From a checkpoint of a small mixture-of-experts model trained on Wikipedia.
Training: a variant of SOAP for the experts, 324M tokens, 4944 steps.
Below are experts of layer 10 (counted from 0) of a mixture-of-experts language model. Rows are named router (the router's row for the expert), down (a neuron's output weights, with its number) and show model dimensions 0-47. Each number is 500 + 50 x the weight over its row's rms, rounded and kept within 0 to 999. Numbers have three digits each.
After each expert's rows: a language model's description of what the expert responds to. This comes from a sample of Wikipedia text that the model never trained on.

# expert 63
router:531583549482540536484411540460530455527449454543524452454429458538433453422517523440484479423503479548548561389522568438491440506463553434621434
down0:511510395437505498533537413513556530592505555460539537513551587533472555529476501511499492476594501411564362475517390542569447627456480489473530
down1:428553479540515423485461523494443495558493544517580521542490467540413544538508383453477495426510511553515489521526437461434496452561425523512484
down2:512547424519450525452566428440477468445464442491444479511553516471506537534568554479615554484617453533496450590428461424457534402501450462446561
down3:521577505472482499510432510442493534538543589484564428498558477438480560589548513454507510520483597566597492590481427411506569533484479470512484
down4:510518511512443492468513580487554447497478479508597341517485538503471481483514443485490472579530483476451562474536502445483489500562492463532479
down5:510521445453475510501536501592567534470494542456448510515489418576562442496569514440444555541478489549454530501571496482572509488446542527501633
down6:557638518465515424484557539518424493440480542513529411486486477534419469480634565460461454399484534500494471495526587509482497583546504497574419
down7:454493575581566539561542482604557527460487499421501510505486456521506502540512498413484498469537514516494487559488562447483537442530427534472527
down8:504469536507587480442520534573556464569566557535509484603554547557481526529443523430443519486497552535450496552409368503512508444487450525493454
down9:464479543450495360404483510502402533486549452458535572512554479549481515533616532468510555441485495561549493504443580448515569455491567570588468
down10:537503557456549485543541519484613522532495417533568442507494507499478426498518542505589404366499587552465518374446521485461551392456572484579493
down11:624506428416472581443512430483513451468489454409439440479490459467563508443519538494521478434545515515562462525477500543528510491537493465545500
down12:463541532550532539504542463508560423588580568464527567557492412497545511554564522441573443444525471494556482481527528524479566513491516471441532
down13:489437556457506478494498439561462440406502513434429496553428522466388540544551433523527513466475462434456581454503465566537502535525424485515554
down14:586555446424542496539517543532429567492515471466547601502432419504446455476529512496539470479575468373435465525496486526461454556498537490527598
down15:491583478537500489524470500411404514467529478416537502515522426596580473512507529473529464545462509417406470510475492575495512553528472558452549
down16:443542488528504503460600412486509484581534502502550576560528573530558556542450530486521454530508552394564340467473552459472557515469447494573552
down17:516508500540489518611514541459477561481520591471502416471510490481504445483398537548535621513488523609513475450475455493469511469473469551511449
down18:522525472460516385587425455499423500489519514420579601558515507486534574561551504485422473574570431454530569521615587596458483485487496547568491
down19:548432421475479506561584466529518483580502549443497452472554452585483597491394411493473512581525496451441531527405551526540540444476394475464467
It responds to: Sentence-final periods

# expert 60
router:559583468474534584450437493522493468535579481516471555371500525456530414513528495535429537493425484566539464487542595494516561524536451427533512
down0:449452533503375504567414528499520493490502534499490523473559592519494546405458456508481553491506482481544459563515522483518553499433544394555535
down1:515443477487522552575456448597463449536444492418565600503463542566501571611483457454530513523511535537428443487493530478416427446467457622506601
down2:503541491561489473512458523522446583537426565517454584452420508502458482591484461405488486545465515460418492600552491495512497501544456515527471
down3:481507422484507485464464441507438560510399561532521570528539576389581492510530502531448452464514410518404431489538554441567520530522489538519498
down4:452547453500465465541490500491502555511535563438512549476351537483449436432570529447481456515448399614489537574510556564527522569511555507548550
down5:480532452463561458447480449485568529557501548486563536435507472433478498477501430475403495462538550305529582562483451450600522581488502551450551
down6:486544501580477488514545472547449525441421451501374467562485494434478505586544437438442461490533461461535561561525433551469481592539457457450378
down7:612485532487522482468504488516549577468482476474495565463386537516515477551487417511502489478545510519513432501592499405538497534521539480463490
down8:516465423534513532502435510521480510469467468558445572589539467376537464464522442436545498546532333472506488479591546427492522498569407513504544
down9:429460546506469476471513443469423543482512478516412549472583527398536598446575462520494419465475512513420469450580575452462407446507460482474561
down10:469476479480490536447598503434492616512410573471483520607469497423598491574475475609467501452451561446503569454600479546449426560432529472474421
down11:519508507419512420512509429513579512451507575424496423461527571443566527494471389494508503477460454470401449485542532419582561507457464458496448
down12:505474496519560516538466448552554530540473481570470484457471482503478436490503436428489536501470519516542541555578627470479599476442441577470486
down13:557533515444492505533469461516492596427483570514440458436494494442540466576497514486537506520528552522492534580464433550448485507484440476515547
down14:525542556529524451471462490498510479547449485566498494482492493524524528501501509566532559448484489448504454451461508467579558492504393495521444
down15:487487456479465373519476543546549542546458492503445531540538524440471546431563561519518502463541477426555550447548521462511409596514488504488518
down16:503496564540494578579508487434505582545441502487485588536452448530527482511472500512469590509429391401366554507513529415490476474586528426598425
down17:590413591458604460397465517493535526483458520478531525507530509435461414508560521485436444532540467465567510537522317564494568536561390477468532
down18:443511572465351477410489499441459572493551529564523480594540532502441564535497512452520557483491514478441493489498584574513453584392439523448460
down19:535490448401501539420493507502475611571538631456474538534494610452549433576530512590536489472575518494475493506502509545522510504545498437479516
It responds to: Verb-initial consonant pieces

# expert 11
router:458517553548499448444560456435571453505525543468528595500454549581485538456428523507486433452440605548513591442482495529495484563494558502471520
down0:503458492548524564490528498529481409418614473507504481461500498461603485455531481507472503445434498500488497649582386487529537567463494542541533
down1:462470533524447577481370406524520594493403466531573390497508495548506532505568464519589480420491504465451464567448582556506479496517479486513576
down2:546506567524514432441532499473522506458503508520512576540540521494459467533493598519481469463508548479476450483476478557460487584529514527439455
down3:542422484505573542521595592504536605435412592418466564575442539526470501467474471451482501430565481529410528571448474561436421550428425479507472
down4:486548505492577584404496598501471549536577517481561513526497501483516484482563504532532419467535566415410458479577486437576422471512480415383499
down5:536462486599501568485487447411416462509480457435548564549505487553461496522477561488402503469525416478488548486521484525423440551472455405504527
down6:507532485498478520499406517447469408484469473499547494517447512476518483553522506514520558471555453426490446473384452512446494516576538496599455
down7:443506487514510554527481401472519411502489530481526606512586476479583525472474441449517535502494463597515504543452553556483414451473451528552505
down8:472571501528412418439451512568527482522518422498419503554544520474519577519464542475584538525394562479469522554533532616504545472446500526419484
down9:509418428452548564515553434495418566486478523472459596490479484514521512601474491546472485466554370450467529531509558509375490499468434541450467
down10:503488483542466510587560440577464465482505483480417514464520435480506407565514459486438463485554495498601510423491482471437460518559571556477499
down11:413559557500527464501542387498457457448434565541562562507489597440526502560516556544467535596490549500556461577530539474487463469555496493504452
down12:444604483509473467548530501502618519455567508411417444490419548506468593539621437499468462434498568433441501505513538455537557481452487465505445
down13:451472570527557527460510472435512509547540585534464554471462496596467471426406589427498480524486552519431547426526408535489472563489480541425432
down14:512497557505497448522448465479468485474534459594442497500511465457511470547526433411440462518613401556584521582377517422484507439481566513581503
down15:565490632435416422534451509505487612530467531496514444499446504495395471514500544503526446510440482447485472461468530525596526526454559556571525
down16:510530523547460410448515520467576530444528432488561538479481467497493486381396507515523525454454543367492516483575447532563522437450495523649457
down17:481538425473531491505456497550489469514501532487498426455507498510471519550565493466558558493524496509566522474502583543551540441533545459448445
down18:443496476524488483418579444565508536544483425523567526531384398513456503510532525515487501491538515584533432444577602582491525469568497471501465
down19:541466560551514475494462473572411575514575418350594614576463447458547448407451532510525513433590454557482471485457447488496494467492512604408409
It responds to: Kinship and community nouns

# expert 16
router:432413514538482460517467473561452489534511420428540464543499572550561525515540424462455454449444490475410534486549489480548545443509589436419494
down0:517508464387542522503597401471504646448462550493422532450534473579551450383545547509610503493532389567476532490545566464499573530513486516534522
down1:460530547510506569521478417526461505473558487522476448507549575500572497502429557473506492448495459537550423496499370401481525370465473499489493
down2:436454519474475494502612567420555571421516450530588500506452521480510510514545435489521509512444464568551504541564496468551534537499488518353579
down3:646517502506539600503506427518485564437493454493440586426460445484564522439531612486520478530508424464494509509554541450468453451463501462516501
down4:481446452375520469498596362500532580471523553443521490470425505551467487522506502489491463420528502484494481436622490405497548492459472490535472
down5:586529449485447518383521517477477602466549642544460462443461491465499544502551515458450609499497527551512529521458392550469555589523470465498443
down6:414506472489506445488505498496463535480528565503496596631571520482485506513509454395452499454526428530492549461557556572508560474442491461556497
down7:584561473559501427483505461404483470580453515571493570550517607411499462500445463503508503523466491438525581519499511461417476419446512422497566
down8:603544577521531493474356566442461470463511507433587544452498479458464506389566495496405535463432473524417595452549514460581468490532477469530555
down9:589584447550544556508534521524459514489464456534549452519607541459495502592489501419478480478483490488424438538484637498519496480496505407487593
down10:546547463570479428507517455528433410531532486530549455458452552570528493475474469496484505429463468583465501493422428561404516481474502407485492
down11:486518540503459548435548406540489413476414499469501495433575461568542433556406523377418466501444568540518515468476555544535478494457562475617495
down12:491533470476450610528518486523469431454530415444461583495462505453515530590445456514500496436482580446418589522460485524572385534554433484400547
down13:511424496419479461458511475440412448473521596497480540472486525513547510531395503479535564553480418442475533561441526595508435511509633464495507
down14:539475487558534454568441533540439576528526519554472519567581491439434483501524511381504496563511551501481581512427525521430491522437443651494421
down15:394515406482393445537478530472485480488473493584476463440560511557506422408480635418482568540582537427459447525475450521550419450433498488564549
down16:589525527446495546490483466547475538431574470523434437491561420466519509457518513438544440497444546498524523483522505502566505503495453540489412
down17:561605530532553505464419404544556510441572414484489584470543482475483417430518453407454412445431479473542422478510507526495557487473500561489403
down18:425482527500497522502563534532547514454570497555569467473482563438495507483464513529481391440533530545495510490556501534543498476452451524451494
down19:503595525547495520422544512539518494509450495428500473442394419536507522469581490451423466537485514534542608493520565492435604488461474482515457
It responds to: Name and stylized pieces

# expert 35
router:486499547447475622464416510464572554528417477595473490559441473584537482521471495575516523497481563507469508406466482564491503474516476473597447
down0:493594471521456445426624513504567422508507414542517487469473511592521535433583409415523530528476549472519499480557471473448494518421568507593475
down1:458475581512581544528573443536535485453431540511461557516455471405552506525586542497432377385502436579543477522467491487484563459447555449463532
down2:539443490506524466520511544526419520389452503550577418522452445573516445432466406416493509503493490479559507444548418430529480559511532543484495
down3:394568516471440501422519440457597443506524361485496492541476427509468512419479525450543498569511543553438496454471570548556452487490479504481604
down4:425376532440585600520440544555513491539470439490553459513533467489498545482454421532410523524446414478533460458473443542483596482465548446486419
down5:522447495475521542416482496475452579489390509541486549503548517521480505441520520467489567459533541642506438433568441452510494567473506474495491
down6:416504505528506553506515485552515479427520412504479539482446591587442508532482428469567528471537569438499509566549488515449509533489464625432569
down7:490527533416492550438587427424462485420484579455496576535427563531513462468494472472461514593465537515556554544481519459584497457495429476590433
down8:533503578527547527460528572558556506472543462570473530556435561606457564509465517453571445513586486556442435451427488512485487509489538544480579
down9:410459478482459642443520503567506463436488468574519492533620470401467438487420420441507555413460539559432505599460570581504519515428589506578497
down10:458463424470545561512542473487584483443490460468448590523521428470453567453451544514532501471532376471572519548516480567399529538518502424482484
down11:502431513490548502461490564497553530432471518561420493548478534563429504420403506431534511455520606547502555498496517583486493604550547504466560
down12:515395559577541548467583548518421509461552470514459507528519491512483505481452560349562556437538511534516487592489441473451490465539544522494614
down13:479530408510520475540549491499539413552565447491561490496474524444487492501473588478418569444503458466523524518579601507549535455379476528514508
down14:505568472520438427405531502504619446487491466415527505601470443467378545501521488464496455518470518491548486577484471526552484484541544472487533
down15:471567430551483443471518518512546451559402438480492514501456486495566531435520523499519447523449476497461537370544456558508522508572566473478433
down16:431492526518494414460377543461478544554436509450482521504513486479463511449457489459477526582447606493510493465480498440456443592519482545431486
down17:469508542513476463498483498511422497415516549457422525445531500496518474463557549468540475466526442465484532497580500487547539551445442558452608
down18:487573482511472455519463400441538497523345543468509433522501648482507563528513501496558560501486450600489551518517458566445424432601526367616451
down19:529475511504469386453545458527502497523502503514461500569461482486509540508426518499579497509510437635490479456568482524486492487484532414514458
It responds to: Clause-initial subject pronouns

# expert 53
router:479444575518482547523577565505531571549444542517474542554474429598515542490400548443574507534499571542531459521514594581473510435514521425482519
down0:472442520491510527498562455561568438452559495487498585457567479427497518454512513384540527586508400518522460465434516556485554484487378473526484
down1:416577472539541523496527537414510525540419498489489460487508533527534521511500439498397548523487565440378512400540466537537528475462510480503395
down2:548517517532405516531475524466451556512494481477494499570499450400505465473511507564522477494559433446584431472509520405479542578530447511591497
down3:513506396469496463449468443437457448430423396481595476484508476452526472519455438524492463422546491512423477498498449430483538490437515458548458
down4:520351475480450450594556547535501607466479470563540510552584478481570435526422423568550434518536518514536511530483449528521397446462557498412543
down5:522500533438532430507514457514504482471584493582480550459500536518436363432518412498512433506565513520614585443510523520424592494535525569568504
down6:518422482507460512501478472606448555462472507449479463534442494503448443518444445497512477477556473488504515509491491488503444501475484515480536
down7:599540455466462450457510433396522531491449499524489523499452429457595540412543431585518497508489481509530531458464434488603517443492337443527498
down8:475533441455548456504547465491519476493599385532547477474503517451470427408519531518421532478500500465532447548501503468390525548445432449504511
down9:568485571511535421518533547560496551490482583438493441500466526494513537490493485462461527396437509569528527587472545531502521574416504471548481
down10:513560498520519508504422422575462500515471561538522514485461580585506506431514503554445513514424457537530479596610507524469491572441505523431606
down11:503519508475514455424475446535461443485415524547468446483469548518436500429504442583465544546488517495429484574499555477507531618489490517528557
down12:458510373506470477548416428466485510423680505526536578488518446496493443504532511478459454450468496517493508589517454527512440514483551578520590
down13:449453444507472572540440457466488547521459514427496508430445514607511501460496404506459528448511474550492533510429551528426477483503545448436510
down14:576504525443451510534500574526480545478435528545534505596486457539482458437553559460421435517464476551581540416470512492525476476483431409467483
down15:589497684569494408471528385551520536466559607535523527438504448530462503497339515517535573515488525480427535468469505599427409585547450463516456
down16:483510476531511482612565529487533532547485507505480523503366556567449481520584569508507462467525576637404522506511549593487489531510450517550475
down17:449521490589547481469536528533434489568414558506544513528453536492534558592562568489513531410543440553553481515526439489561577563458424470541482
down18:458454473582499481474555414561554477519481451461635589449542501467499509439485555530457484461472540469470507576440451475478524498568613520552478
down19:525518471424527540589511517593423597541523438464529426396550522450468457490529520542517505593547534524522529521514456505519525505544550506523411
It responds to: Plural group nouns

# expert 52
router:535531409430438544501511426450503502510457530531471577532386513531575427524503520466488504488562454485481495439489611544498448562507506428610426
down0:534578454432467435494466492508568492489504505495493457500406450452526458487510500517506543550462533505445451499498491453532559601510589536533517
down1:563465518514441631588545523468530475516512499488496566516426481580500499576565506486505467465552558382498524500452465511510436520473392500455485
down2:557514545482558558590561512467503505494493627514544495504479443482499471507475555523465522525492496518558560506566490530414471409509520492576479
down3:513553508458521612516478475526579470517464406566485545416476478473510560503572505474478534516515526508542542529519605458545524445490385416443458
down4:411492614506499463418552603533512587486518434438497482488500452507523535526538487521470413588499580558506573559512519438521499404429478491437562
down5:467470528506594538503494471451537528416435534540440498531482521513468587512531447560489558468562520436468497530492417613520525504533465471601536
down6:404540523550421425384624489447461540515436500452472457459478540562563413496524440471500465528414457443483483516547505512502522504560550601422509
down7:571609497509415462470504534618561535554555468484549493436468465491437406457563528465439517544577493602443551503478541460545450464389447425483486
down8:526516509457570411482518440562469458568620541417461584550417531534477568551495505508444479508516534463517475501496468451538462426441567575486611
down9:520471499540506558575433487497442454494599477483566518487444458446469496591468533536476466486523496576562466497513492585475517548442519578508464
down10:479555472419496557589584490472502504533523523516526521390453457534502490533453561515517522555474584604546499548474429414521490504463452434540468
down11:452467402533499534499531530505496529619525419495576527549532542465565431516473458471514470486573501393465449575441528448408532489513449506450502
down12:545536503473458456495417503522495521446516463407435461520521509550455540504613456469503480455521508510546538480592588502513585522539519528519428
down13:514435531496501482480440539427537447562524520465553457464471495496426542477529472313533440543463510497502575577458450452457524502396525543401512
down14:535389487517497469516571508552462539485518437474506515525575500518421412510346521463560503454491524542434487490449573433406579423471422474425480
down15:578453467460503556554520502539515426571454576560489518462452531551419481438474531494520419455510524493491479551580505486574502419531564531496395
down16:469559514548517425522544563481505460500411536457529476475435502531455496551496438458515446504439575472520513458506464465442446532475454521491562
down17:619568526510480433475544557578539416530538558396532570426471530433486464523495561457493523601521476538536518567488468455447522484475513490455566
down18:506494565516518501496561516460547492509494549489458445528526485480515463537551362479508465515491450561501525552501448522513463518476466564450466
down19:481506468535535541491542558569501509460575468566547543465460472364494484435584515551460546511542523501554492495484429440504469485567435542480449
It responds to: Adverbs and discourse words

# expert 17
router:507468548484521611493531560440533506532528559437508542536559440603535509557436522538469524449516562531533448474448517533561464532524560462531471
down0:515482475498475533507543567537469506413610555516452487461485500499458441528598535496386445543511502414461480475460443548514441529550601521472507
down1:511603464507451458593422467572485479498481421530554439537523525513554471542572524541425548555502532513489504522502472449442477589444496434497510
down2:523510520509455511501476529518409476439410491502540485490505491417525554565503542513536454582499469397473502485482436515538483421578490553462553
down3:458482555468462544511410564439454473457405487568555493465523519461585433519453521446591477484487527517525518462507621486386540552502507439494396
down4:506525382506529568542461467488454546521522513590514502458443436506480509432508490420524441518535456409604481579432394530500531455525467500526584
down5:518541476518589428468546419534465502456501509447443548455556436421578523481555554463515432510485450535550527559531469542431419518538539480587512
down6:484501466528554499511421487454464570570453499502485431461550455443512446503446455541505472467461451499468459630448550495481480507474504442527480
down7:509518479482442451561456514452532505434541481496467407479521536516502557570472447576482541427497552555417559424576531480586478514479477457572407
down8:438551533545479396439509549511470482509451441562525468391569463550509445434503545510484549526455424508428561546390512426444459489492530525468523
down9:487431516476480491566451447459533464566423495426445496528459452460561462496466502420411572520427476486469506454468525454477518486550450494489509
down10:476464582514476537582372502456504508592430524511469462538461504495484560484543530447556522447506540497425492491575567606547549536488504419525602
down11:428470472441436467499468371461516569429395518468472429530519440564433474462599455607531612472531484621519560545453517470517510509553456522535512
down12:446466557481548439524535439483540558406417455564438436422492476436473534422500450436499458557498405432528472489532500503589572477436629501555564
down13:517523437527458550497513507503452561531577412605598493425553555474485512446504584481476453578450490509544457427477426491466463516518456466506510
down14:475559434511474484505552471473449569429529503533468525457514505485594503472470444484559481550428492575437534517621456482524498471489493556477474
down15:478601547446440494565442611462518446566423509472561482520528533505485577471589464558473509510483471480471486452439471510519472606497543521468495
down16:480405555506569449429500553512482567509515529496465531481539390470542490490434535519501483441563515474412461424432578453542528617438508507541418
down17:519486502470528433574583525447496513480496476417558433437530476545512478507418510489476543529571476479486547527529495465525522530517464427485451
down18:561411549501496528447517568604590483538498506445481495500474497480522519529477456448559424476438498462419572420567515492585533480484518518489442
down19:567534559555502469531499495550559485502403493429515587480526463438527465480479501423506480489449503514529563423476489514553538521541570586475502
It responds to: Abstract singular nouns

# expert 48
router:539574500480467526488455566476465524546600462569492602490440449401594515560504540484614528556542533555491486542429554511454557466469538443519505
down0:547509412464500508537592469486559509448469544468484505516490451480513448500454474543564545454457473476537473469589404437522524544413531525572383
down1:432484519533532484452480566622529491562570449550532472480395444413544450499483493506504534514524609452435441579442448445488517529405426484482520
down2:561392493484515602550510436492479553522454505506505438559530466438557553441533498526590489435439549463450467583569462506435531425533543453560434
down3:461488552423462519439466531482486481494475517502541516550470481546448531506464427615499482558573488491465483465525408494592461476558609501426511
down4:524536564548470451459562478521520467468553453469432578457396461463542424428440572535485446380444563475549572508480450502540481474410456532412540
down5:468478443486599527474557494505499464594532500439500446594442449469515445468426543552454529551470487434507465524533446533411491471528558478534437
down6:426495523557460408445494514477414483582513540536489493462524444487489478504465491449512491424511553547541527542493541581442431524489591462529522
down7:493495464509438529498427503561502514476436534538542470493478520424458582557501549638539428531504535574519470570435496517487541432487538539426614
down8:508468569520491511502528534521432480584548486493456464475502402483477578503532450449528466453513445458499547466517538466505513388551495446499505
down9:468379503544495531545427459397535517476421454519424481567535540461484422452442523568508551467484430522338445435529462451492521494505496496437452
down10:516477491555474505450517615505538540437548650449499573474469424483514518425547541480520570371510489534529556529579530551524480425439486513515451
down11:524546514472449491501512485467580560537535502526563385477439494493450568526511468487541568491576627574517464505475438499539496611505367408549595
down12:577452490517545480454440578500467486422526463454481558492549516493560388441448553503533483507404493498559486539571550470487483613545489521571573
down13:572504539469512439502495491469478550477500459492583561493586409493498522512448472467526500611485419502547417507533461492503501526483609525507491
down14:519512439365466569534410560610432475607580442536571483483499521505578452523494429597454464570465571392462436420518477473417547501582514563414559
down15:520529486562477542473548425463577493494453502426424535585424533511521575492458475484505459387494505476615531472433508460494493509572507578518473
down16:423599557528446522604488490504419577522436522451482473497513506564505492569450513427587543486536438611374527526511495540428449573558553550510535
down17:462468531452478434469443519536513600624391469483491482569560604490514491533508469546447484538502435421504475509530402528495545520530509514434548
down18:531615525520541507429569471465461603449481474476467556528454550432491593491554526411450476582484480591457530575580432505551488526519498523464348
down19:609544548463538455598512477394499485480593521499563585543431460480536414613514486493535408516574459537462479565429461531554430525464554478447481
It responds to: Copula and auxiliary verbs

# expert 23
router:465464484484450458421519421562520514437519476460557457494498524510446552511577483490464496468456456469491604456600484422547521522494433488616486
down0:598463594533563571475533496485547638610485495476543517517513514467420575554471385576507527498487440419501481512483548497496476555587469476531437
down1:431515531497486484547501506569494525474531439477557478497545496470619413583468503552557509510465485487546416491520511475534507567515424450525436
down2:549523572558475498396530409502497540484442508512463511453474564549520517528452444544563584553445483644533473515454498488432573440504555427571594
down3:518477489460452553535471572420492517527450508485508405424547530564557356389612529522502441497447488476515510404417567510452503430531489442530489
down4:563507459581452431485484568560543467445532449526491534453591506446459542598514482467477442426502509447510558451479511554492456433481558437520551
down5:517477496493411536539469542495443514478447416554522573530521423452453490536528477469592562468583458585577508528474488502518507441414559527549612
down6:520510443523502461449433477486444526499492574407445515451510565572535497491515459460454480549532447604506513484561486489549544558522452448550501
down7:518464480489475542532462423553453510513522484544545468560551451524536472499496532536545519471523484429568533403546483500522503532520396420526502
down8:504522514427451512516563510612507513426478469529466500500552517487516556529515499518515384600509514468585551486485502512506570515464441469419440
down9:536462409459507446507515507457451342452396437566531579436504535580466483447477465531456538474476532548556487565392464498501495582499531494542534
down10:524427444551516414520666529472531508502461530515561486510535527514508511570487605511484555474490418566521519577509508491550558558430438472443485
down11:480510429444541507439523491440442499646567438418539521559494555535460524510506409644465535507493491436569495600485418489577534469456509443488600
down12:488511571484488447493540477460396470537362504464415465498472561494413510503497527539477431461489474439513558575516456538476531443536544458466553
down13:491448536486582493529580464501451516492427587491465508605485599580517511432601415593522557426504498563456505484565450500504577499534442423510562
down14:570559460461542463515519561481497420543529507554484491512566475516432461477611425473493495462517522596447531474435516551494579593514513491589474
down15:496505458504485566601546413554499473543438562485432458452591521495500470427437486503452453438307502523511556492548586507489547560505458472443487
down16:536550513417489400579535502519367516578431451422452526462549506522481479526482478489469473560507527509518460469418488455432501459540478523603617
down17:474561558499519454370543545432508559556464489541585476541554511531459460567454446479468609582570474484553485537495528522449510529549554528481561
down18:433583444514492556403611529363419389555507481502468583480493476540455511580516468594504510499612461473448465510482479448562503383457507516485456
down19:564436516487485401460461527490426494433479524525510494500497495455505575460456466520586525548450478494413444546560572555462546511545411551459566
It responds to: Foreign surname fragments

# expert 15
router:485409539579471446547535528444527499479511450399500410525491578508493524531530473483458548513537510508489590506503498533454494531502538587455393
down0:477563531483521582464436526580521557580505553518546547563522546531490533415458546527541455587514399475465485582415500526490503524415477419494444
down1:521564546547565619584429441409499470553461500465485571523526479535563487465529605505524551533570461512481504543456473579434499524499571403543443
down2:498543500587481538487540492528504509449495424523527471500511535424527489517470513589498552556487563544391439519390568526492518468456535426452508
down3:470532556402498502472527469495599462503485517488502457421643535457492474569441497574442512522502466553485462511473526635526513548517521616525467
down4:565482418535458484457473522493413499460433469489505470503431535437491492534519510495395467528511566528545556531538546464545514536517501475387544
down5:427529422437596509545513439523427488493494516561469457506519395521482452521527525451419536559582525580507589495582511451455514542449518456433515
down6:534532493455519529525493491508555514563554435609549455458490580505523475511501421560493542457607406518536555408481494598468541422522512592511491
down7:588520606490412501569625445501506506475491486476506520463555453547452460508517439513542543618586517418603514570469585555527586540449474531440495
down8:451514470518474506546540457548497451486496461520571481525545575530505533563439579431496509492520471569537490512466497492549491563551526480421467
down9:479481498468474439434545512451582432552574546614468541498583551526502454532468618489475423518443492559578388511477518598458465478530444451491573
down10:388506559585433454382479631469497451499490533492491576484518526500446499528498582510429485557493517581464449522547499511473537490525516599520472
down11:442502504474564546563521600444527433483367474434553533539573476462520490432509500521516452458461477498461456441425495505545600473535577497526476
down12:505511441542591473487606440531463532369453526523521519517508461467384504519554434433575383497527475566465435512467516534566509445495533538597502
down13:571506507456497571451483528546459512459476487474475555557492560493545469521469459439549511414541531417509436543469513496510438516515524444482576
down14:507587501525558400414442549438460363538506547533430533414506600537516503502529471481459515464430504405488554523466419516542475479499436471348534
down15:523408450521406487481483534487443459475479461489474481542503449515452587561463487516372502486542488480469501505511396552512556420504448547499471
down16:470492411448479408367466588484525538550524459524467526539510500527535476608473545486529511453488540563421409554427505476547412497507527450464479
down17:462473458553555534544528460416460440528481467510477487560465512517513449494507476574476497484592475505472450559581559477507392512552506505492477
down18:469490454465535432570598395452451522558425480511572474510492502481499513511504480495434457533527490474481450558373481461448545438590561514462442
down19:551538574512545508528400417464436495569515529508510388597533522488440528468533496468531504514499445495452409483572500480535434590524546466553443
It responds to: Numeric table cells

# expert 28
router:498430571577446541456497572472530505444538463455475442489446511505435472538524424500404628430502598517501536457509543462583544446555545523503502
down0:495539488526501668479434523493483508592433501417615493547483564507615453489448568599516481500538559485611439533516600482463498573575496555495495
down1:486516469576426531484495517540575520523526499578489489477503481474467514486452518540494421489489490586471366511485492543489459494417487437481465
down2:491434450511441427494501505496570505461421435438452532422566460402471561520390542559591533515536473512532429475496436468445527521561494563534578
down3:566411459392436548631512541505601544451516385517448419548528495477469545435464527460571525540469574426468472544547370475525557462486493488544586
down4:503522528564556475367516480528581457502503537469541431473455517378400456494526455495565561527517373564568498537539526462541525481526399483540515
down5:524488525468444477502491539587496468528464524502500503544539425508440343481613524545492474513490548584563449427479556492443526519562546543499524
down6:491521505601528477475562468561527515504485534458438544400460487473639538543470512576416471444473573505421483521466481548555446488552458439520535
down7:430475462468471439482436513544515486515607578595491507491490501480577586504483453478414428534526471511468490530490521495591369590576564552447518
down8:432483524592561591469515542467516547466483522408465576441515581497449495481472516560508506543541508425495476520525449547438515437519418506490431
down9:573531503511459514449437544558441536519536517435468576463362431473433685530541501511571515536504496502491469466510484495494515575504483556523507
down10:437410499516542483444540502532509446603588536488575450522525419465490527546418504426468454502518504558510521450442368489495441498491473521456569
down11:553402556519444565588497502545455482523483502528466453522511454552462500472432494482557457489508475498437498530515445466499515456524491380531513
down12:450588601516543587494376524470535563469435383557511484448485487493546431405517447549467480428452563512476508507490431473473463551523535525516506
down13:494482517550488478483501595519409497442527499433527557560457495424394495492524517498555299523541500498508419492476588509527554510489562537568529
down14:563590592483435562508621515551550476508423473589509577482534509513589500499535500569494528443437482480515494469569527509508522491429420433520535
down15:490503482505491459493525535523442539456598475428444495489613509523538441491484513509430440514459632497434484543488511539481515571500548419584498
down16:452526626503532392554493497557526417545520437484584362517513510532427487584506463528505535468547547428519540550489437494527473453453459507486451
down17:408468480453452555416592449510536480450534491462512484364508531462577524513536518584544519537477588470580459476395530532552529477466488471509441
down18:477410471564523511440511540525538537473526480543523539532423458471457396470365458477453444476491533500582501535509532550535472489581450552545469
down19:407508525491478465470449585458493540444474521482516406497527505596565399513513492529449503554459507470564559432565515457488532477463630608422483
It responds to: List and line markers